config = dict(
    d_model=192,
    balance_bias=False,
    n_head=6,
    head_dim=32,
    norm='rmsnorm',
    final_lr_fraction=0.05,
)
Below are experts of layer 2 (counted from 0) of a mixture-of-experts language model. Rows are named router (the router's row for the expert), gate (a neuron's input weights, with its number), up (a neuron's input weights, with its number), down (a neuron's output weights, with its number) and show model dimensions 160-191. Each number is 200 + 20 x the weight over its row's rms, rounded and kept within 0 to 999.
After each expert's rows: a language model's description of what the expert responds to; "comes before" lists some tokens at least twice as common just after its tokens as in all text. This comes from a sample of Wikipedia text that the model never trained on. Tokens count by the router's weight.

# expert 28
router,208,190,223,207,224,206,172,188,206,184,189,183,186,180,171,185,195,219,184,199,185,203,171,231,225,193,176,227,217,183,201,190
gate1,201,236,196,196,228,195,174,191,215,187,198,204,205,196,185,212,195,180,201,233,176,192,200,209,221,184,176,174,193,153,225,200
up1,195,213,203,206,237,208,181,192,199,230,206,221,216,196,187,213,216,222,183,243,191,181,206,195,194,227,223,169,196,166,238,215
down1,174,207,224,234,236,190,177,169,217,194,220,200,161,181,184,207,160,227,210,217,228,201,220,206,180,180,193,166,170,209,213,212
gate2,173,174,228,188,172,160,212,219,176,196,196,197,178,182,217,209,185,209,168,204,231,197,192,214,203,192,212,184,209,169,176,185
up2,187,180,210,185,224,209,219,218,177,187,207,212,227,205,201,230,228,205,240,185,195,170,206,215,177,219,223,229,200,165,207,182
down2,194,197,208,219,179,222,181,179,200,207,165,203,200,201,227,230,210,215,204,210,181,199,227,193,201,178,182,220,232,248,171,187
gate3,220,197,221,220,181,199,197,195,190,213,201,198,176,202,211,252,195,176,248,183,180,182,195,236,188,239,202,219,167,200,208,197
up3,215,204,189,194,182,222,199,227,191,174,195,191,219,205,206,192,164,180,164,213,201,218,180,202,209,178,198,186,191,188,220,179
down3,186,222,195,196,248,203,192,229,169,203,204,257,183,191,206,208,214,222,220,173,232,195,174,175,192,235,183,163,219,197,233,204
Conjunctions and prepositions. Connecting words inside running prose, mainly and, of, to, or, from, than, as in eighteenth and nineteenth, more or less.
comes before: " the", " a", " his", " other", " its", " their"

# expert 7
router,196,203,202,215,165,196,233,184,177,203,231,177,209,224,197,230,186,217,187,183,216,219,205,241,206,196,221,169,198,185,194,190
gate1,212,220,199,221,146,201,177,208,212,212,175,208,191,214,173,208,188,233,208,215,195,191,203,178,181,194,193,170,189,179,200,196
up1,212,195,196,175,198,216,172,171,190,168,209,188,215,186,232,155,224,200,186,205,192,214,238,205,217,208,234,226,207,175,200,231
down1,187,209,186,203,224,207,200,163,166,191,186,216,173,202,250,210,214,195,222,213,214,211,186,168,223,179,201,198,220,170,199,204
gate2,212,235,220,208,238,210,207,202,214,197,220,224,218,189,203,184,210,193,216,157,190,213,217,209,209,216,214,193,218,187,200,238
up2,201,192,211,204,189,162,189,181,178,209,202,176,181,165,168,189,210,189,196,200,174,182,227,199,172,189,195,209,223,169,208,224
down2,226,196,216,199,210,212,249,196,200,231,187,178,212,224,219,198,220,178,167,212,195,182,181,210,202,226,200,164,191,185,208,172
gate3,196,184,208,191,187,181,217,207,169,209,189,185,208,186,231,183,188,269,188,224,177,183,189,192,179,203,189,173,186,217,186,200
up3,203,229,206,199,179,191,210,229,174,179,220,199,201,180,212,188,208,174,255,197,194,200,218,227,189,210,204,165,199,207,237,184
down3,177,187,232,222,226,201,204,204,203,199,179,206,168,210,221,199,204,201,177,176,240,203,228,199,201,237,199,172,232,194,175,226
Digits and ordinals. Digits in years, scores and unit numbers, ordinal th, and word-piece endings in taxonomic Latin names and tables, like 557th, 17–25, grasses.
comes before: ",", "–", ")", " (", "\n", ")\n"

# expert 35
router,188,214,218,216,180,219,175,218,222,211,209,165,208,173,190,202,199,198,210,239,233,203,205,172,200,187,169,236,202,183,218,197
gate1,212,231,191,224,205,264,194,193,211,192,228,213,211,204,173,203,190,209,231,212,197,146,202,200,181,195,195,218,193,187,172,202
up1,180,245,205,178,150,227,220,214,195,198,245,205,215,186,229,171,207,177,206,232,175,225,219,187,185,185,154,183,223,218,208,193
down1,181,201,206,201,229,180,183,198,222,229,171,188,236,207,185,163,212,199,172,185,219,218,219,233,231,196,217,180,197,211,203,169
gate2,179,219,189,175,192,201,227,216,200,181,192,209,159,217,199,195,217,151,149,229,177,176,230,201,189,192,192,217,200,192,179,234
up2,188,187,192,236,226,204,177,205,155,223,188,199,214,198,224,203,224,220,227,211,183,192,239,191,211,262,192,183,209,182,207,188
down2,232,213,233,203,183,224,198,184,211,203,178,189,202,196,202,183,192,203,221,168,193,191,186,229,166,206,219,212,193,221,183,174
gate3,214,195,189,181,181,222,194,199,190,219,230,197,216,201,167,184,189,176,192,199,195,190,160,189,202,191,175,190,226,193,154,160
up3,208,203,198,175,200,203,196,181,200,188,179,226,193,214,241,220,225,203,210,208,172,181,223,186,205,213,202,204,178,213,223,215
down3,190,183,211,226,194,223,211,214,200,229,211,190,201,206,176,182,198,199,191,189,219,194,206,174,181,232,182,209,228,216,188,193
Function words in clauses. Prepositions, as, been, being and commas that continue a clause after a verb or relative word, like sees as, so as, died in, converted into.
comes before: " the", " a", " his", " an", " it", " their"

# expert 21
router,196,277,191,211,203,191,171,197,209,192,207,204,206,207,215,204,208,191,189,201,224,197,164,159,188,182,191,186,214,187,194,190
gate1,203,172,203,224,224,191,194,181,226,188,218,197,178,204,215,195,190,207,207,195,205,193,214,196,166,196,191,220,219,196,212,187
up1,195,226,229,224,173,218,196,192,213,213,209,206,208,169,195,188,195,208,187,168,219,193,188,200,206,178,204,190,197,199,194,232
down1,189,245,215,196,199,205,183,232,201,201,194,204,206,197,189,216,201,170,181,205,237,188,202,210,232,214,221,198,199,202,200,194
gate2,207,168,187,175,181,199,186,209,193,188,190,220,172,191,212,186,172,191,185,260,220,216,209,188,197,176,222,208,198,166,191,206
up2,205,183,180,199,208,202,211,230,169,214,189,166,210,239,181,194,186,240,207,213,232,191,205,224,215,218,228,237,175,188,215,199
down2,205,200,230,167,194,206,184,221,191,229,226,207,217,195,197,211,191,235,225,175,180,192,186,201,191,215,210,176,180,201,186,203
gate3,219,162,206,198,222,176,243,171,201,211,162,181,191,219,174,207,181,185,179,199,204,181,169,184,231,198,191,196,170,194,204,150
up3,224,204,220,185,184,218,203,190,165,155,205,212,200,177,197,187,240,183,216,236,198,183,213,172,180,217,195,162,195,176,203,214
down3,185,223,169,222,207,192,210,198,231,235,203,179,182,220,184,228,186,191,193,192,213,211,192,188,223,164,193,226,198,241,187,189
Common head nouns. Common nouns after the or a, often followed by of or a comma, such as team, season, members, career, University.
comes before: " of", ",", " in", ":", " and", "."

# expert 15
router,219,174,222,204,184,207,174,197,189,212,206,221,175,214,213,185,225,188,191,198,178,245,243,151,178,201,213,179,216,193,206,185
gate0,187,177,231,167,201,204,204,199,214,187,213,200,180,196,176,200,232,204,182,213,227,203,194,201,183,200,195,202,236,195,134,204
up0,203,240,148,227,200,171,194,193,196,216,176,204,213,208,177,197,172,193,217,187,181,194,223,228,190,208,195,230,179,222,232,197
down0,199,162,222,191,200,200,203,201,194,199,218,160,201,202,219,199,187,162,205,215,224,164,231,201,209,227,218,189,220,173,219,206
gate1,225,216,214,175,166,207,225,202,192,156,197,220,155,175,195,213,174,176,203,238,201,194,199,173,200,211,213,227,216,208,204,202
up1,200,240,205,189,210,236,207,185,202,158,159,208,211,191,203,180,150,160,154,205,139,167,179,181,208,193,203,198,200,204,185,187
down1,170,217,185,240,213,155,185,185,178,181,178,247,196,218,202,176,209,210,203,218,204,224,206,207,194,155,179,159,205,198,234,198
gate2,212,190,201,172,183,235,207,209,173,191,201,190,195,220,192,207,216,257,196,237,163,173,188,144,180,183,176,167,195,191,189,182
up2,176,231,208,213,244,202,187,209,236,177,194,203,185,204,189,177,206,182,207,168,230,205,220,187,223,205,197,230,185,192,183,253
down2,189,192,161,149,207,213,170,226,177,187,192,238,186,207,219,213,210,165,203,199,203,240,190,180,211,190,195,170,179,189,206,195
Colons and table separators. Colons in times, durations and infobox labels, plus table pipes, dashes and degree or prime marks, like 3:59, Born:, Occupation:.
comes before: " ", "00", " \"", " The", " A", "30"

# expert 25
router,193,230,156,192,195,204,193,205,177,180,175,193,221,224,213,221,190,176,173,202,181,229,212,163,215,187,194,186,212,223,206,234
gate1,199,245,208,189,198,209,200,181,197,191,147,173,202,219,199,183,230,169,176,183,161,182,211,221,182,237,198,225,195,217,192,190
up1,189,176,193,219,198,183,181,203,225,179,241,230,227,210,200,187,180,216,187,222,203,212,214,190,194,185,175,194,208,188,207,197
down1,190,189,225,208,207,212,187,196,202,180,183,177,200,184,193,224,190,171,205,185,166,200,180,208,178,210,229,219,202,186,192,158
gate2,232,225,188,195,197,163,159,221,195,201,228,183,173,194,169,230,158,218,208,243,209,234,171,179,205,187,220,202,206,207,211,181
up2,186,262,195,181,221,202,238,188,208,209,194,185,238,191,195,238,212,207,173,183,192,197,218,212,187,217,179,174,190,172,202,236
down2,193,196,232,192,244,203,196,180,198,185,189,200,206,210,206,171,212,166,204,188,195,211,196,196,191,221,189,234,174,204,193,208
gate3,207,212,241,214,222,186,185,185,190,185,173,194,243,187,217,178,208,160,183,211,201,207,201,199,164,219,186,186,202,192,181,207
up3,177,175,201,199,183,189,216,211,225,222,208,192,173,192,194,231,169,255,211,226,200,204,214,184,223,189,233,215,206,222,203,167
down3,227,196,181,188,178,191,193,212,177,222,222,200,181,176,219,179,182,190,183,227,200,204,192,158,203,194,189,218,213,230,254,176
Infobox field colons. Colons and field names in infobox and taxobox lines, such as Order:, Music by:, born, Released, Coordinates, and °N.
comes before: ":", "\n", "-", " /", "′", "\n\n"

# expert 37
router,263,182,216,205,229,223,175,166,180,204,182,161,175,182,159,199,219,220,174,199,198,190,173,211,237,179,204,237,214,194,219,203
gate1,191,216,223,201,203,186,150,218,221,214,199,172,174,202,203,190,222,160,207,195,204,194,196,143,200,200,181,170,223,201,190,208
up1,171,189,176,199,197,152,231,178,227,244,171,201,196,176,178,213,215,223,216,210,207,195,226,224,183,230,191,205,222,200,188,262
down1,216,196,203,223,207,238,189,210,180,179,227,189,210,217,194,221,145,197,169,204,209,229,184,223,252,186,209,218,164,218,226,162
gate2,195,190,193,205,190,206,223,211,209,228,207,198,210,207,200,216,202,194,226,178,167,206,219,185,207,197,198,237,169,212,161,205
up2,174,212,230,223,167,224,222,194,194,159,212,210,213,211,212,203,206,249,205,220,228,180,186,223,178,216,175,164,244,213,197,200
down2,219,212,204,213,188,211,206,187,213,211,195,202,204,200,186,206,184,168,190,236,238,200,202,193,203,211,201,204,172,186,223,179
gate3,204,160,217,179,184,223,188,200,190,206,161,175,204,201,229,181,223,189,219,213,177,222,202,158,212,208,227,220,196,199,179,171
up3,192,191,218,177,213,236,210,178,179,171,207,203,198,214,235,181,194,209,227,227,205,221,231,191,200,189,231,201,200,205,192,179
down3,211,216,192,202,190,203,199,201,196,180,225,211,174,228,143,197,183,198,184,164,181,188,204,193,196,188,216,180,192,180,216,200
Prepositions and conjunctions. Function words joining noun phrases in prose, such as of in State of, and, to, in, from, for, and list commas.
comes before: " the", " a", " and", " which", " his", " but"

# expert 10
router,199,176,183,190,213,229,221,178,158,185,206,197,198,218,212,215,183,197,192,169,190,203,167,208,219,211,193,164,208,209,214,220
gate1,216,211,182,171,233,186,212,181,201,193,187,204,200,206,185,219,190,231,215,190,172,199,213,206,161,223,192,201,175,191,233,233
up1,209,199,218,189,215,225,213,178,179,185,187,222,177,193,204,173,187,232,205,160,154,189,203,206,178,226,216,206,194,207,186,230
down1,209,190,234,216,185,188,179,214,213,227,188,203,189,192,178,229,189,201,168,198,180,199,203,220,216,200,227,211,218,223,187,200
gate2,219,191,226,193,236,165,230,173,231,208,189,215,181,220,219,220,246,216,200,196,178,168,175,200,181,199,194,182,198,151,179,159
up2,238,185,203,183,192,228,165,242,180,186,181,190,216,190,179,217,180,180,252,220,233,199,210,169,235,231,210,260,215,220,202,232
down2,194,210,198,213,218,182,181,183,185,233,223,237,244,175,190,198,188,199,194,194,147,169,173,209,206,166,189,183,197,214,218,214
gate3,199,189,191,206,222,196,192,247,176,196,229,195,227,192,191,200,201,219,184,204,198,169,181,200,188,211,191,193,203,190,186,212
up3,202,185,198,224,219,181,208,218,226,212,243,183,221,227,180,205,209,200,201,183,214,190,236,206,199,217,204,174,212,184,208,187
down3,215,184,230,178,194,170,202,198,200,170,203,198,239,146,192,199,211,180,214,188,193,140,230,211,183,188,169,215,194,242,206,208
Single digits. Individual digits within numbers, such as years, decimals, scores and table statistics, like 189-6, .2%, 4–2.
comes before: " |", ".", "–", ",", " |\n", ")"

# expert 33
router,195,168,184,212,225,208,241,205,172,197,144,216,227,212,208,180,205,227,195,203,183,194,216,199,231,207,194,175,221,216,182,209
gate0,173,185,214,210,192,169,179,186,231,216,195,214,159,202,196,192,219,220,206,205,186,189,203,197,197,208,217,172,191,181,216,210
up0,203,182,165,187,192,219,180,216,202,195,156,199,209,207,202,224,139,171,199,238,206,225,208,182,182,193,194,204,228,217,221,176
down0,236,216,191,200,204,207,187,231,202,214,185,210,216,189,216,203,206,195,183,216,222,199,214,222,192,186,195,205,237,200,209,177
gate1,199,181,229,201,198,242,205,205,187,175,200,189,215,239,195,206,210,161,192,222,214,253,186,187,229,186,223,187,189,189,216,197
up1,201,195,209,201,210,205,226,196,177,187,191,219,213,197,204,207,212,165,185,172,197,229,182,197,192,180,209,189,209,171,196,206
down1,226,210,232,184,203,185,196,217,196,213,183,233,211,208,207,201,165,223,192,179,225,204,162,196,175,208,211,199,207,168,184,162
gate2,243,213,200,207,222,199,188,199,238,246,235,188,217,223,157,213,192,201,222,199,203,209,216,197,215,219,188,200,183,178,184,164
up2,228,199,201,207,197,231,219,213,218,229,221,187,227,197,202,194,179,216,223,188,206,172,185,203,223,175,217,152,210,193,206,227
down2,169,211,208,189,197,200,189,163,200,146,195,256,141,185,223,170,203,188,219,226,158,204,205,187,166,210,207,204,189,216,210,225
Pipes after row labels. Pipes in tables following a text label or opening a new row, plus closing parentheses and quotes, as in Survey USA |.
comes before: " ", " \"", " —", " Candidate", " %", " USA"

# expert 30
router,224,184,169,203,212,186,193,201,203,169,216,175,200,192,196,208,181,182,175,199,189,203,183,177,219,182,185,227,181,222,193,188
gate1,199,183,196,194,218,189,223,213,193,224,199,233,206,222,213,189,205,215,230,202,171,207,176,183,212,218,222,213,170,176,212,165
up1,191,182,248,174,225,157,206,207,189,188,182,203,210,188,217,180,215,193,201,174,171,196,195,198,191,209,194,222,190,202,220,182
down1,201,151,220,193,194,218,216,201,179,173,233,213,199,197,225,185,169,201,209,172,184,194,211,207,199,195,214,201,225,214,219,235
gate2,220,217,185,174,228,210,232,199,239,164,224,197,239,184,222,182,207,171,212,215,194,210,201,200,164,192,214,196,186,186,204,225
up2,174,210,170,204,201,214,187,201,147,239,192,184,194,192,159,191,159,180,195,190,215,203,205,191,225,194,180,170,180,177,216,201
down2,173,184,203,185,249,183,191,200,245,182,211,227,181,221,204,192,188,212,198,230,171,220,169,195,204,198,184,185,167,196,175,196
gate3,191,194,183,208,194,213,220,222,194,190,212,217,201,201,182,187,247,201,193,197,222,209,190,238,187,162,189,193,194,213,181,135
up3,235,213,181,199,215,212,205,212,185,177,206,181,207,208,216,202,225,202,215,154,187,217,189,219,166,221,199,198,160,195,193,189
down3,180,192,181,210,237,226,206,177,171,203,241,211,215,185,186,205,236,205,237,231,217,184,236,186,214,223,237,203,198,180,221,204
Names and nationalities. Country, state, city and personal name words and demonyms, like American, United States, California, John, Hanoi, Bowman.
comes before: ",", "\n", " (", "'s", " City", ".\n\n"

# expert 0
router,198,243,177,214,188,185,244,237,204,181,204,221,219,186,213,209,194,193,208,188,210,184,196,214,205,206,229,178,193,205,208,224
gate1,196,220,205,204,204,199,212,190,228,196,210,200,217,219,249,190,244,212,196,178,220,219,212,186,206,199,177,173,204,209,207,195
up1,186,157,196,198,224,174,180,199,214,211,175,175,185,212,170,200,202,220,260,161,191,205,178,227,219,220,204,238,214,228,181,209
down1,206,167,217,227,205,189,198,197,201,188,200,201,227,204,214,218,156,193,200,166,227,205,228,187,167,213,236,164,174,183,208,196
gate2,223,221,198,185,176,184,239,207,225,191,174,205,223,181,165,198,189,209,188,203,181,196,210,217,169,190,209,192,189,184,210,233
up2,186,190,207,202,202,199,192,197,213,199,189,176,238,205,216,165,184,202,205,218,208,221,198,207,192,192,181,214,213,186,198,184
down2,215,186,195,199,206,200,201,218,175,179,154,188,193,221,222,177,217,194,212,186,182,184,194,220,244,206,135,198,200,202,181,187
gate3,222,190,208,224,209,162,192,185,199,209,191,195,191,149,207,208,213,220,203,205,223,178,197,191,228,175,222,210,196,222,217,199
up3,201,188,186,206,198,219,193,186,174,166,194,193,147,192,206,193,181,194,188,189,180,213,214,202,208,213,207,191,223,202,181,202
down3,196,195,192,194,241,194,205,191,231,227,200,177,220,175,201,196,171,238,204,203,191,207,206,180,205,216,201,192,240,149,172,192
Heading and sports nouns. Nouns closing section headings or titled names, mostly sports and awards, such as Cup, League, Championship, career, office.
comes before: ":", "\n", " of", " in", "==\n", " and"

# expert 24
router,203,200,153,210,208,162,195,182,197,207,209,212,224,223,195,190,173,194,222,202,201,202,221,180,169,193,222,198,230,200,247,212
gate1,183,180,209,213,217,184,169,205,209,156,199,215,182,178,210,224,203,203,198,196,199,210,216,197,213,222,164,231,184,194,202,159
up1,196,202,175,203,191,177,224,197,170,182,194,179,205,196,186,187,212,230,199,190,190,210,189,234,196,187,188,158,183,162,204,244
down1,212,168,250,179,209,177,181,170,170,177,128,192,229,204,189,216,201,217,180,214,209,185,200,207,210,184,196,221,184,154,234,237
gate2,177,186,175,206,184,188,244,204,210,182,201,215,177,184,233,201,221,199,204,214,192,217,217,203,210,197,205,203,204,215,208,206
up2,203,203,218,216,240,190,162,212,198,194,203,186,211,226,224,166,198,209,154,175,237,171,217,184,193,206,198,200,197,172,224,200
down2,199,236,196,204,197,204,188,198,172,175,193,218,221,165,198,244,189,184,197,209,177,201,181,210,203,200,204,227,181,209,196,197
gate3,180,179,185,165,203,195,190,215,225,154,223,190,219,201,175,221,165,208,221,243,168,198,197,200,171,212,202,156,208,196,218,209
up3,210,210,202,199,205,195,203,203,197,216,186,205,170,203,219,196,215,232,211,185,239,206,221,219,215,197,161,240,199,186,201,227
down3,215,215,181,195,201,188,210,213,203,230,191,241,201,201,203,194,195,211,156,177,198,206,209,190,236,205,236,200,191,192,214,202
Table cell entries. Short cell contents in sports and statistics tables, including column abbreviations, positions, country codes and numbers, such as GP, DF, MF, USA, 255.
comes before: " |", ";", " |\n", "–", "s", " Cup"

# expert 4
router,207,182,190,205,210,188,209,220,192,234,201,202,200,208,209,181,203,212,199,248,168,180,195,162,177,195,243,198,222,192,205,217
gate0,193,187,193,221,157,212,187,235,166,216,214,160,216,207,218,208,168,196,185,215,215,190,195,151,174,222,173,202,239,196,197,212
up0,192,220,212,204,215,183,219,181,217,197,162,219,175,169,131,197,193,194,239,191,202,240,209,207,219,191,210,208,183,223,227,171
down0,192,208,200,242,186,188,220,232,179,224,210,181,201,199,177,224,181,186,169,202,219,226,206,190,181,209,159,182,215,174,180,226
gate1,188,175,249,201,190,225,195,168,145,246,225,231,169,187,200,193,230,181,238,235,166,194,195,197,226,194,192,211,177,212,221,191
up1,214,199,183,202,183,226,214,229,201,190,210,229,161,189,196,224,170,215,181,188,184,199,175,169,200,203,217,191,228,229,194,215
down1,210,196,199,208,212,171,211,244,204,211,165,188,203,206,181,232,204,220,188,188,254,197,213,203,199,196,212,210,200,212,217,174
gate2,184,236,194,217,204,227,212,225,219,227,182,222,210,193,177,205,159,199,205,197,217,204,212,181,208,199,181,200,177,216,196,179
up2,225,210,233,205,204,199,226,226,159,176,229,204,190,188,236,207,212,193,244,214,185,231,163,228,187,171,205,174,213,160,222,257
down2,194,186,202,240,207,227,195,231,196,181,195,210,219,171,167,189,187,206,222,205,209,201,236,194,203,188,189,176,166,210,211,192
Articles and list punctuation. Articles the, The, a after prepositions like for, of, in, plus table pipes, colons and dashes in infobox lines.
comes before: " ", " first", " United", " \"", " Year", " same"

# expert 11
router,223,180,222,220,193,221,186,204,204,214,205,185,219,185,186,202,207,223,191,250,199,171,179,199,197,197,176,235,198,189,220,194
gate1,217,225,199,205,207,185,171,197,191,207,191,189,191,179,207,209,207,183,187,165,175,148,214,174,196,235,169,193,186,178,216,177
up1,206,222,182,228,207,181,196,197,206,206,208,203,162,183,203,215,204,184,199,190,175,179,213,208,207,211,202,219,152,185,166,218
down1,205,188,165,185,197,225,170,254,170,202,200,192,225,175,200,192,190,202,181,177,179,197,222,190,231,213,182,185,176,208,250,159
gate2,200,255,181,215,219,210,197,197,191,222,198,185,216,166,150,220,237,176,217,220,211,182,176,192,233,200,183,200,215,210,176,164
up2,175,237,201,230,215,196,192,224,185,226,232,192,177,199,219,228,190,175,205,233,202,177,199,171,227,218,204,150,227,176,229,189
down2,204,211,212,179,211,222,218,183,217,227,189,181,221,189,171,200,164,240,218,181,208,208,175,223,188,203,200,220,191,206,192,183
gate3,193,200,200,163,181,206,205,236,190,186,210,174,197,181,214,205,208,215,195,170,208,179,176,216,196,179,235,158,208,162,165,193
up3,216,211,189,197,177,213,153,204,196,206,203,188,172,172,185,225,224,211,206,209,195,153,171,211,177,152,212,198,170,189,202,189
down3,172,199,228,178,234,200,205,197,172,175,192,197,197,200,176,184,194,222,189,213,216,204,225,199,240,217,207,196,227,220,211,241
Prepositions after heads. Prepositions such as of, to, for, in and with directly after a noun, verb or adjective they complete: notable for, engaged to, University of.
comes before: " the", " a", " his", " be", " their", " her"

# expert 36
router,173,187,207,201,218,231,211,194,218,223,223,224,182,180,214,204,187,225,197,205,208,170,182,190,208,217,183,191,211,180,200,203
gate1,195,205,181,186,198,181,217,173,211,202,191,186,215,237,223,193,194,192,187,196,175,215,217,214,209,209,209,187,191,216,189,238
up1,232,207,212,222,165,206,195,188,195,219,193,199,204,183,230,196,201,205,190,202,222,176,177,202,207,188,225,169,179,184,233,178
down1,232,222,191,213,195,222,208,172,211,191,197,181,191,181,199,228,201,227,212,203,217,220,237,246,221,232,202,208,176,214,199,211
gate2,148,203,191,188,232,213,194,215,197,218,217,245,212,209,188,188,177,218,197,220,245,186,204,193,240,195,149,229,241,233,190,207
up2,168,192,189,186,211,208,190,216,229,233,195,227,206,203,232,195,182,229,201,203,234,196,182,206,243,191,136,197,208,223,218,193
down2,208,185,216,179,207,223,190,214,213,166,214,222,173,201,199,205,201,209,206,218,236,193,185,182,215,192,170,187,236,198,168,199
gate3,220,229,159,218,177,156,228,161,228,191,227,201,209,212,210,214,232,163,205,205,194,165,252,199,240,180,217,246,184,184,200,169
up3,192,194,194,217,220,181,248,184,233,208,166,219,216,198,248,216,212,222,210,204,187,235,216,232,223,182,215,189,215,252,211,219
down3,203,219,209,178,192,190,217,182,194,200,209,176,209,182,182,201,170,220,193,170,153,196,177,203,175,237,250,205,173,185,223,249
Main verbs and copulas. Finite verbs and auxiliaries after subjects in prose, chiefly was, is, were, has, been, began, as in This is a list.
comes before: " a", "|", " an", " to", " also", " been"

# expert 39
router,193,211,186,212,202,203,192,208,199,214,203,239,216,235,220,208,199,203,206,177,203,225,204,177,231,215,167,209,213,217,173,159
gate1,206,178,208,210,195,200,220,172,189,190,195,203,252,157,198,170,226,216,211,169,207,189,190,227,175,213,237,208,184,168,208,213
up1,166,199,227,200,245,171,215,173,204,198,191,193,243,222,191,165,204,191,210,188,189,199,216,189,212,163,179,217,185,186,194,194
down1,201,185,192,170,191,206,213,251,171,235,238,199,167,207,213,215,200,158,173,214,216,181,192,183,201,183,176,191,214,161,230,171
gate2,205,243,196,218,202,219,165,209,193,216,210,219,202,211,188,209,198,181,205,174,215,186,175,178,211,224,201,218,227,178,203,170
up2,216,201,179,211,205,220,214,229,206,168,209,203,205,205,212,222,236,196,210,191,209,221,205,180,186,229,212,216,202,185,219,199
down2,199,236,182,251,208,151,154,150,224,188,189,218,174,168,197,175,207,170,202,189,185,227,199,205,221,197,191,229,219,187,210,222
gate3,216,200,179,199,173,227,219,166,190,191,202,192,207,181,195,212,201,215,217,209,226,199,216,255,182,184,189,172,205,177,210,207
up3,186,189,207,165,232,224,215,210,231,195,181,201,162,198,212,178,215,172,213,177,220,204,169,152,203,195,183,201,178,232,207,222
down3,186,197,214,212,207,192,209,188,207,190,200,209,177,153,196,210,212,175,220,222,186,222,215,199,214,198,203,197,185,224,200,185
Place and institution heads. Final words of place, state and institution names, such as States, University, Kingdom, County, Empire, and country names after commas.
comes before: ",", "\n", " of", " (", ".", " and"

# expert 12
router,189,261,236,218,204,203,179,228,232,221,223,218,225,182,201,216,191,190,201,213,223,206,198,182,198,205,176,190,204,193,173,158
gate1,187,203,192,183,209,211,183,215,206,197,238,206,188,192,226,207,180,214,210,196,194,183,171,222,208,193,185,187,235,234,196,212
up1,210,191,217,178,243,207,208,196,199,195,209,237,222,200,191,172,215,199,201,201,220,158,184,192,238,210,215,238,220,196,188,196
down1,173,187,186,194,173,219,187,224,184,199,235,181,169,207,221,228,218,184,196,197,168,205,184,194,220,202,190,199,190,203,183,230
gate2,219,197,206,192,243,185,217,233,223,169,201,220,200,189,173,214,243,186,201,212,202,216,196,172,245,223,177,226,171,206,165,194
up2,220,171,193,219,219,168,188,217,192,203,168,225,190,176,196,210,238,171,180,180,243,163,199,180,225,223,202,229,185,201,187,191
down2,197,225,206,211,189,248,212,228,211,191,196,190,205,198,206,228,180,196,179,159,198,210,162,210,248,175,192,165,179,196,191,205
gate3,204,222,208,187,196,192,227,183,208,222,208,200,207,211,204,253,202,195,191,199,178,179,204,217,219,209,204,217,195,204,200,171
up3,171,181,215,214,222,231,197,194,200,137,200,211,174,198,188,173,224,201,204,201,232,196,198,201,175,183,169,174,265,192,177,221
down3,201,247,165,202,212,208,197,174,227,217,222,214,190,197,215,227,212,187,203,195,171,184,204,158,270,179,185,190,200,228,186,188
Common nouns after determiners. Head nouns following the, a, his or possessives, such as work, season, album, role, conference, winner.
comes before: " of", ",", " in", ".", " and", ".\n\n"

# expert 27
router,213,165,168,207,157,159,199,195,215,197,200,228,201,206,183,212,171,187,184,211,177,188,237,186,234,206,214,200,192,203,191,186
gate0,223,188,241,193,229,207,200,162,196,188,202,208,195,160,240,174,186,191,171,224,219,208,184,192,162,160,238,204,230,191,198,192
up0,191,193,204,190,234,189,227,228,207,178,203,190,214,154,210,199,210,188,186,194,214,198,227,184,193,201,221,188,213,222,156,242
down0,238,189,195,179,215,237,227,196,195,240,145,220,194,184,185,181,209,187,234,156,198,175,215,208,225,230,209,210,184,204,215,218
gate1,228,185,193,227,192,191,175,209,208,173,214,209,214,153,204,191,215,240,184,223,187,209,213,200,188,189,230,194,176,191,217,164
up1,217,200,178,212,165,228,224,206,186,180,213,224,165,183,198,189,199,202,183,186,219,163,192,197,188,205,182,208,218,197,181,184
down1,208,187,216,178,216,194,191,224,235,219,208,171,210,206,210,224,214,237,176,178,207,228,183,197,205,213,183,207,201,198,176,209
gate2,225,218,194,197,204,186,170,200,178,198,233,212,205,189,172,222,200,229,205,201,209,181,195,188,200,200,190,201,207,219,191,171
up2,202,150,195,221,221,180,206,221,216,236,186,194,195,218,194,189,194,186,163,186,207,203,215,191,202,194,234,209,216,173,238,180
down2,218,202,173,193,188,219,203,212,221,213,186,186,202,206,208,216,197,223,198,167,220,202,197,215,170,238,195,190,228,172,199,219
Foreign name syllables. Syllables inside non-English personal and place names, often in sports rosters and tables, like Nishin-om-iya, Manohars-in-hji, Ode-jay-i.
comes before: ",", " (", "\n", "'s", "\n\n", "\""